python train.py --router_score="softmax" --routed_scale=1.0 --balance_loss=0.0155 --router_z_loss=0.001 --head_dim=64 --tie_word_embeddings=false --parallel_block=false --lr_mult_down=0.7 --decay_fraction=0.804 --final_lr_fraction=0.0 --train_tokens=486500000 --dataset="wikipedia_en"
Below are experts of layer 6 (counted from 0) of a mixture-of-experts language model. Rows are named router (the router's row for the expert), up (a neuron's input weights, with its number) and show model dimensions 80-159. Each number is 128 + 32 x the weight over its row's rms, rounded and kept within 0 to 255.
After each expert's rows: a language model's description of what the expert responds to; "comes after" lists some tokens at least twice as common just before its tokens as in all text. This comes from a sample of Wikipedia text that the model never trained on. Tokens count by the router's weight.

# expert 41
router [197 130 157  69 137 108 141 140 109 142 137  88 149 136  94 168 163 149 137 103  94 147 113 139 103 112 160 183 166 107 154 177 150 119 147 131 118 157  90  70 143 107 160 101 147 128 102 111  72 112 110 122  84 112  82 118 129 144 135 127 138 105 157 107 143 134 171  98 152 134 152  58 113 156 115 150 127 103 122 113]
up0 [174 104 171 139 129 192  93 180  86 124 142 137  95 149  81 114 104 151 163  98 112 211 138 143 119 164 158 123 198 149  74 133 138 111 129 110 138  89  57  81 119 153 159 131 113 145 111 170 120 175 101  91  76 138  68 117  63 147 157 111 144 166 124 127 101 124 137 149 134 113 120 117  96 133 129 123 139 151 120  70]
Capitalized words that start names or song and album titles after the or a quote mark, such as River, Lake, Li, God, You.
comes after: "the ", "The ", "\"", " ", "_{", "Th"

# expert 39
router [167 146 128 120 162 171 128  77  75 166 130 148 119 149  63 142  70 135 120 117 130 166 128 165 126  89 164 107 155 128 116 121 178 116 187 142 141 139 125 117 128 118  84 107 165 107  86 115  67 154 114  81 142  92  63  92 169 135 150 140 157 150 132 123 138 134 149 130 116 166 187 112  99 167 136 152 112  95 138 172]
up0 [143 177 147 124  82 149 122 126  92 122 120 146 134 117  88 106  98 179 132 137 133 147 145 129 137  72  88 124 163 137 108 106 112 101 171  69 103 160 159  46 169 147  94 133 113 112 140 162 140 154 106 150 166 169 106 123 145  89 142 109 149 116  87 119 165 117 122 139 177 166 140  84 180 122 163 155 116  66 132 101]
Digits, single capitals and short pieces after a capital in codes, team and class names, such as G8, U20, Second XI, B2.
comes after: "G", "K", "H", "J", "L", "S"

# expert 36
router [165 117 148 106 120 187 145  60 103 150 125 121 114  51  90 122 133 112 123 118 110 133  87 172  88  91 127 131 161 128 143 182 163 128 163 133  97 148  91  78 193 142  87 134 139 124  89 101  97 106 130  92  77  88  89 171 126 127 109 114 136 112 166 199 197 166 152  76 109 157 174  98 131 125  93 171  86 125 113 155]
up0 [122 124 164 126 128 108 157 135 150 121 194 102 115 149 102 138 115 127  94 121 129 172 100 132 124 174 144  75 127 119 129  92 136  98 174 109 113  78 165  93 128 129 161 169 102 138 132  85 148 120  95 111 163 132 145 173 143  79  83 111 102 108 149 121 108 149 144 135 131 110 116  48 146 111 120 112 159  81 166  90]
Joining words in lists and comparisons, mostly and, also &, or, than, including, such as, particularly.
comes after: ", ", "one ", "such ", "well ", "known ", ") "

# expert 24
router [203 131 116 178 117 195 177  98 134 141  81 133 160 125  81 178 149 145 156 113  96 145  84 114 108 128 140 170 163 135 160 129 157 128 146 129 108 138 119 103 142 107 115 177 179 110  85 107  76 114 138 118 123 154  81 117 167 148 118 120 195  99 145 141 176 146 129 117  89 119 155 141  97 112  76 135 113 143 116 138]
up0 [149 100 117 116 133  96 110 132 128  95  98 115 149 156 115  70 107 144 198 134 213 203 122 137 127 128 123 120 173 154 130  90 182 142 180 161  62 151  76 100 168 110 130 196 158  93  99 182 153 174 118 129 133 167  80 126  89 156 110 153  81 152 128 127 193 116 150 135  80  73 139 117 137  87 118 156 160 125 154 184]
Place names and University words in education, birthplace and headquarters contexts, such as University of Chicago, California, St, San.
comes after: ", ", "in ", "of ", "at ", ": ", "University "

# expert 2
router [145  95 135 102 141 151 131  74  86 168  68 109  97 121 139 180 128 135 118 106 109 167 116 138  95  87 192 132 163  94 126 179 151 145 137 138  96 134 121  79 151 105 101 174 159 118 116  83  75 116 145 100 112  89  84 164 146 146 138 124 138  81 114 189 169 149 169 134 102 177 145  83 106 172 113 163 122  79 164 159]
up0 [110 101 184 158 136 131  74 187 145 110  94 133 121 160  63 139 104  86 140 130 198 101 101  63 192 143 120 164 177 117 136 157 171 143 193 186 140 138 107  96 114 161 141 134 144 117 141 191 156  93 138 166 123 157 102 130  75 167 148 160 128 146 151  94 108  46 161 123  69 145  98 125 161 143 114 153 139 115 123 126]
Articles and possessive determiners starting a noun phrase, mostly after prepositions like of, in, to: the, a, his, their.
comes after: "of ", "in ", "'", "to ", "on ", "for "

# expert 45
router [207 146 135 163 127 119 146  72 121 166  97 105 123 120 111 164 128 156 136 132  99 137 104 189 106 120 137  82 158 107 165 187 172 131 143 129 128 120 120  42 118 101 138 127 146  82 120  92 108  83 114 134  94 107  84  84 193 129  96 132 137 114 142  94 174 191 189  99  51 174 160 107 143 183 123 163 146 137 150 132]
up0 [138  58  71 136 149  90 189 140 134 149 150 127 142 150  94  71 194 171 109 105 125 187 130 128 170 118 137 190 162 155 206  99 120 143 107 138 121  99  74 125  81 118  82 154 146 133  59  88 133  52 117 128 106 156 144 153  99 163  91 186 173 140 151 164 146 182 155 152 175  78 177 113 157 136 112 116 180 157 113 123]
The == and === markers around section headings like Deaths, See also, plus table divider rows and occasional mid-word pieces.
comes after: "\n\n", "s", "also", "h", "History", "ing"

# expert 29
router [158  89 131 112 124 124 145 134 116 188 110 150 162 103 155 148 108 118 151  93 101 157  83 171  92 108 126  93 157 112 112 139 156 111 128 160 100 163 113  94 157 147  64 139 173 132 133  57 111  95 143  79 127  62  60 190 159 135  76 160 116 117 150 186 167 151 119 146 117 185 147 107 121 158 153 141 133 111 170 105]
up0 [204  86 139 115 184 119 204 134 126 162  43 115  94 111 120  94 114 120 155  68  87 158 138  99 172  86 112 113 150 178 125 135 182 120 153 161 135 153 161 128 108 126  74  97 154 152 173 106 150 178  95 114 120 116 118 112 113  66 100 149  77 167 133 117 157  91  75 171  91 122 123 144 145 140 204  58 163  94  96 129]
Census phrasing and table headers and cells, such as every 100 females, population, per, %, Pld, Goals, Athlete.
comes after: "| ", "% ", " ", "0 ", "1 ", "5 "

# expert 56
router [185 110  85 137 104 173 150 142  80 155 138 110 120 117  48 130  91 154 128  80 111 136 129 128  99  75 137  97 177 116 135 179 128 111 116 167  94 160 136  59 135 126  85 133 153 129 121 104 112  82 127 136 105 134 121 183 122 164 118 124 208  83 140 152 149 139 152  86 147 119 176 118 114 123  90 115 146 138 141 186]
up0 [171 128  76 144 184  90  86 123 159  96 170 198 154 107 128 108 136 152 134  60 132 137 120 141 121 164 181  86 126 122  99  94 127 152 103  80 161 175 115 138 158 113 159  94 126  82 170 121  75 157 150 164  40 149 150 107 114  97  92 115 135 122 151 144 152 151 159 111 135  87 130 140  96  69 142 130 144  31 149 125]
Pipe separators between cells in Wikipedia tables, and some semicolons: results tables, episode lists, squad lists.
comes after: " ", ") ", "% ", "\" ", "1 ", "Candidate "

# expert 28
router [181 114 134 139 123 147 142  74 115 181 111 108 150 113 105 150 114 149 167  92  66 163 154 173 100 116 132 147 159  87 155 154 135  92 142 101 134 162  96  78 122  78  48 139 125  83  75  99  70 120 148  81 108  74  74 146 139 166 131 104 149 153 138 113 161 189 132 101  83 164 146  44 102 132 127 172  88 145 145 107]
up0 [121 209  90 128 139 148 168 121 119 137 134 137 186 109 166  37  52 160 138 133 113 175 112 129 108  96  87 102 108 155 119 128 163 125 135  71 168 164 168 151  96  92 105 185  56 136  62 118  46 178 149 117 109 198 157 127 166  96 140 133 122  82 117 129 163 115 134 118 110 133  87  91 128 104 134 169 188 186 164 141]
Word-initial prefixes such as inter, re, pre and multi, plus plural quantifiers like various, several, different, multiple, two, three.
comes after: "was ", "a ", "were ", "is ", "are ", "of "

# expert 59
router [215  64 113 140 127 202 114  90 129 149 134 109 147 102 124 174  72 172 115  88 116 118 113 154 145 121 106 148 160 132 133 134 149 145 153 139 121 137 168 100 189 122 116 182 161 113 111 111 137 178  83  94 124 136  40 149 162 171 113 146 176 106 108 110 173  95 136 136  99 151 162 149  98 141  97 146 137 121 123 138]
up0 [107 104 143  87 106 102 124 136 107 110 136 109 146 116 136 171 111  91 172 100 156 162 176 154 131 164 153  88  96 132 110 102 107 167 101 125  47 167 144 152  88 116 106 183 127 109  89 154 100 185 116 101 107 123 210 167 234  76 172  74 111 140 118 157 121 115 110  85 126 115 122 133 152 118 107 160 156 109 102 122]
Word pieces right after a capitalized or initial consonant inside ordinary or foreign words, such as Scuderia, crops, recycled, cows.
comes after: "P", "C", "F", "D", "B", "W"

# expert 27
router [196  70 163 111 128 147 154 119 128 152 113 103 159  71 107 157 154 179 147  73  99 149  86 130 100  63 164 129 145 120 165 146 170  99 152 141 118 163  54 153 145 138 102  84 164 102  74  58  54  85 138  97 102  31 101 127 167 137 110 109 131 101 139 143 156 154 191  81 128 136 160  85 130 142 108 135 108 138 140  86]
up0 [155 134  88 135  90 127  87  76 116 175 153 108  95  98 162  72 158 148 134 135 156  96  79 140 114 134 132  78 137 113 167 161 150 144  95 144  62 193 142 103  88 157 158 155 182  89  74 114 110 135 108 136 147 144 163 127 137 136 159 138 116 126 153  94  96 102  97 144 144 113 158 135  91 160 133 116 172  97 137 122]
Opening capitalized pieces of foreign personal, club and place names, often in lists or tables, such as Ros, Far, Sh-akh-ter, Sh-ig-etsuna.
comes after: "| ", ". ", "- ", "Sh", "\n\n", ": "

# expert 37
router [188 142 100  80 113 112 141 103  82 129 106 100 175 120 158 132 128 177 117  94 149 131 157 163 133  93 195  99 180 110 156 169 129 130 150 114 113 139  72 116 136  94  77 156 173 103 116 107 102 108 141 115 135  61  70 108 142 141 101 152 132  89 118 202 211 149 129  55 105 144 150 139 142 131 107 129 135  87 107 165]
up0 [170 102 165 149 110  80  81  87 106 101 125 172 121 177 121 102 146 152 111 154 107 172 108 155 183 114 146 185 130 107 133 146 125 112  64 140 153 163  79 147 166 118 109 145 126 106 126  99 137  92 120 112  92  66  96 137  77 150 110 111 184 142 114 147 153 140  76 138 147 124 115 131  96 107 156 163 100 101  63  99]
Opening three-digit piece of a year like 201, 199, 196 in dates, birth dates, table rows and decades.
comes after: "(", "in ", ", ", "–", "In ", "| "

# expert 14
router [120 143 145 119 114 151 160  99  81 179 118  84 152 111 128 113 116 168 127 109 129 124 107 176 109 102 119 132 167  84 152 129 133 122 121 186  89 172  91 103 167 122  88 133 148 102 102  80 107  74 114 102  88 125 118 126 113 153 158 127 146  73 167 133 166 208 148  94  97 148 114  97 122 176 113 131 156 111 168 168]
up0 [138 153 117 128 130  98 163 153 149 161  91  78 127 135  96 107  82 131 153 124 148 156 113 105 125 131  97 138 109  94 117  97 105 126  73  92  87  92 109 102 128  96 159 150 172 136  94 122  81 160 107 141 125 133 106  71 106 170 156 102 115 138 110 126 116 108 113 153 120 117 162 173 123 112  92 130 168  98  69 131]
Conjunctions and relative words that open a new clause, often after a comma or period: that, which, who, when, but, However.
comes after: ", ", ". ", "However", "where ", "that ", "when "

# expert 33
router [170 144 132 117 136 178 130 106 102 146  79 181 173  94 120 124 124 166 132  99  88 128 125 205  94  95 138 112 149 130 100 165 161 121 150 132 126 137 156 105 143  99 109  89 145  57  91  92 118 142 121  82  79  82  66 117 124 157 130 111 133 109 138 221 137 152 152  80  52 131 142  98  87 133 108 133  94 125 138  90]
up0 [137 135 122 150 144 150 224  64 173 143 106 140 109 143 114 116 113 173 111  97 128 173 108 116 107 118 172 137 150 122 180  84 134 124  98 121  25  91 166 121 103 126 154 141 107  76 142 135 162 123  95 131 122  99 142 123 183 174  89 124 162  99 139  80 148 150 108 152  99 172  95 165  32  56 115  70  92 113 160 131]
Double line breaks ending sections or lists, plus fragments in infoboxes, taxonomy and tables, such as the s in (s), sp, sup.
comes after: "and ", ", ", "(", "|", ")", "; "

# expert 53
router [133 110 147 175  97 142 124 141  96 106  87 135 146 123 107 111 112 121 143 139 141 114 157 181  61  91 145 123 187 110 161 173 147 120 132 138  90 156 152  90 133 120 151 144 152 129  82 114  64  95 103  94 103  90  95 114 162 161  95 144 118 122 163 202 155 170 156  96 143 141 208 106 102 129 100 103 135 132  96 115]
up0 [110  99 164 170 108 203 144  84 179  79 152 156 147 133 111 138 102 156 142  84 126 165 149 144 159 136  81 129 114 109 100 179 211 116 101 124  99 127  62 151 137  88 173 153  39 103 116  90 115 119 137 167 141 162 147 169 104 160  83 128 150 142 138 125  98 160 132 105 162 147  99 139  85 165 128 136  52 113 129  93]
Line-initial list dashes, bullets and table-row pipes, plus opening parentheses before ages or glosses, in infoboxes and credit lists.
comes after: "\n", " ", "\n  ", "/ ", "\" ", "Born"

# expert 62
router [122  98 133 175 130 135 164 104 102 117 129 155  65 130 146 202 129 157 139 107 121 122  90 128 152 109 161 136 161 105 110 209 112 100 201 184  91 140 162  87 153 128 126 172 176 114 146 125 148  89 121 118 123  60  97 141 136 142  82 126 149 120 138 164 173 105 152  46 118 118 173  73 134 135 125 116 127 143 115 157]
up0 [124  90 146 142 131 114 127 125 131  97 165 113 115  98  37 145 123 152 167  52 105 153 104 120 133 195 124 101 145 122 113 141 149  70 140 154  49 163 109 152 106 168 171 100 100 146 137 162 158 135 147 100 132  79 107 159  75  94 183 123  73 110 102 110 121 139 100  90 176 133 153 129 130 135 146 109 113 144 105 143]
En dashes in year and score ranges, colons in subtitles or labels after numbers, and some slashes: 2–1, 1910–11, Legally Blonde 2:, Pts:.
comes after: "2", "1", "3", "6", "4", "0"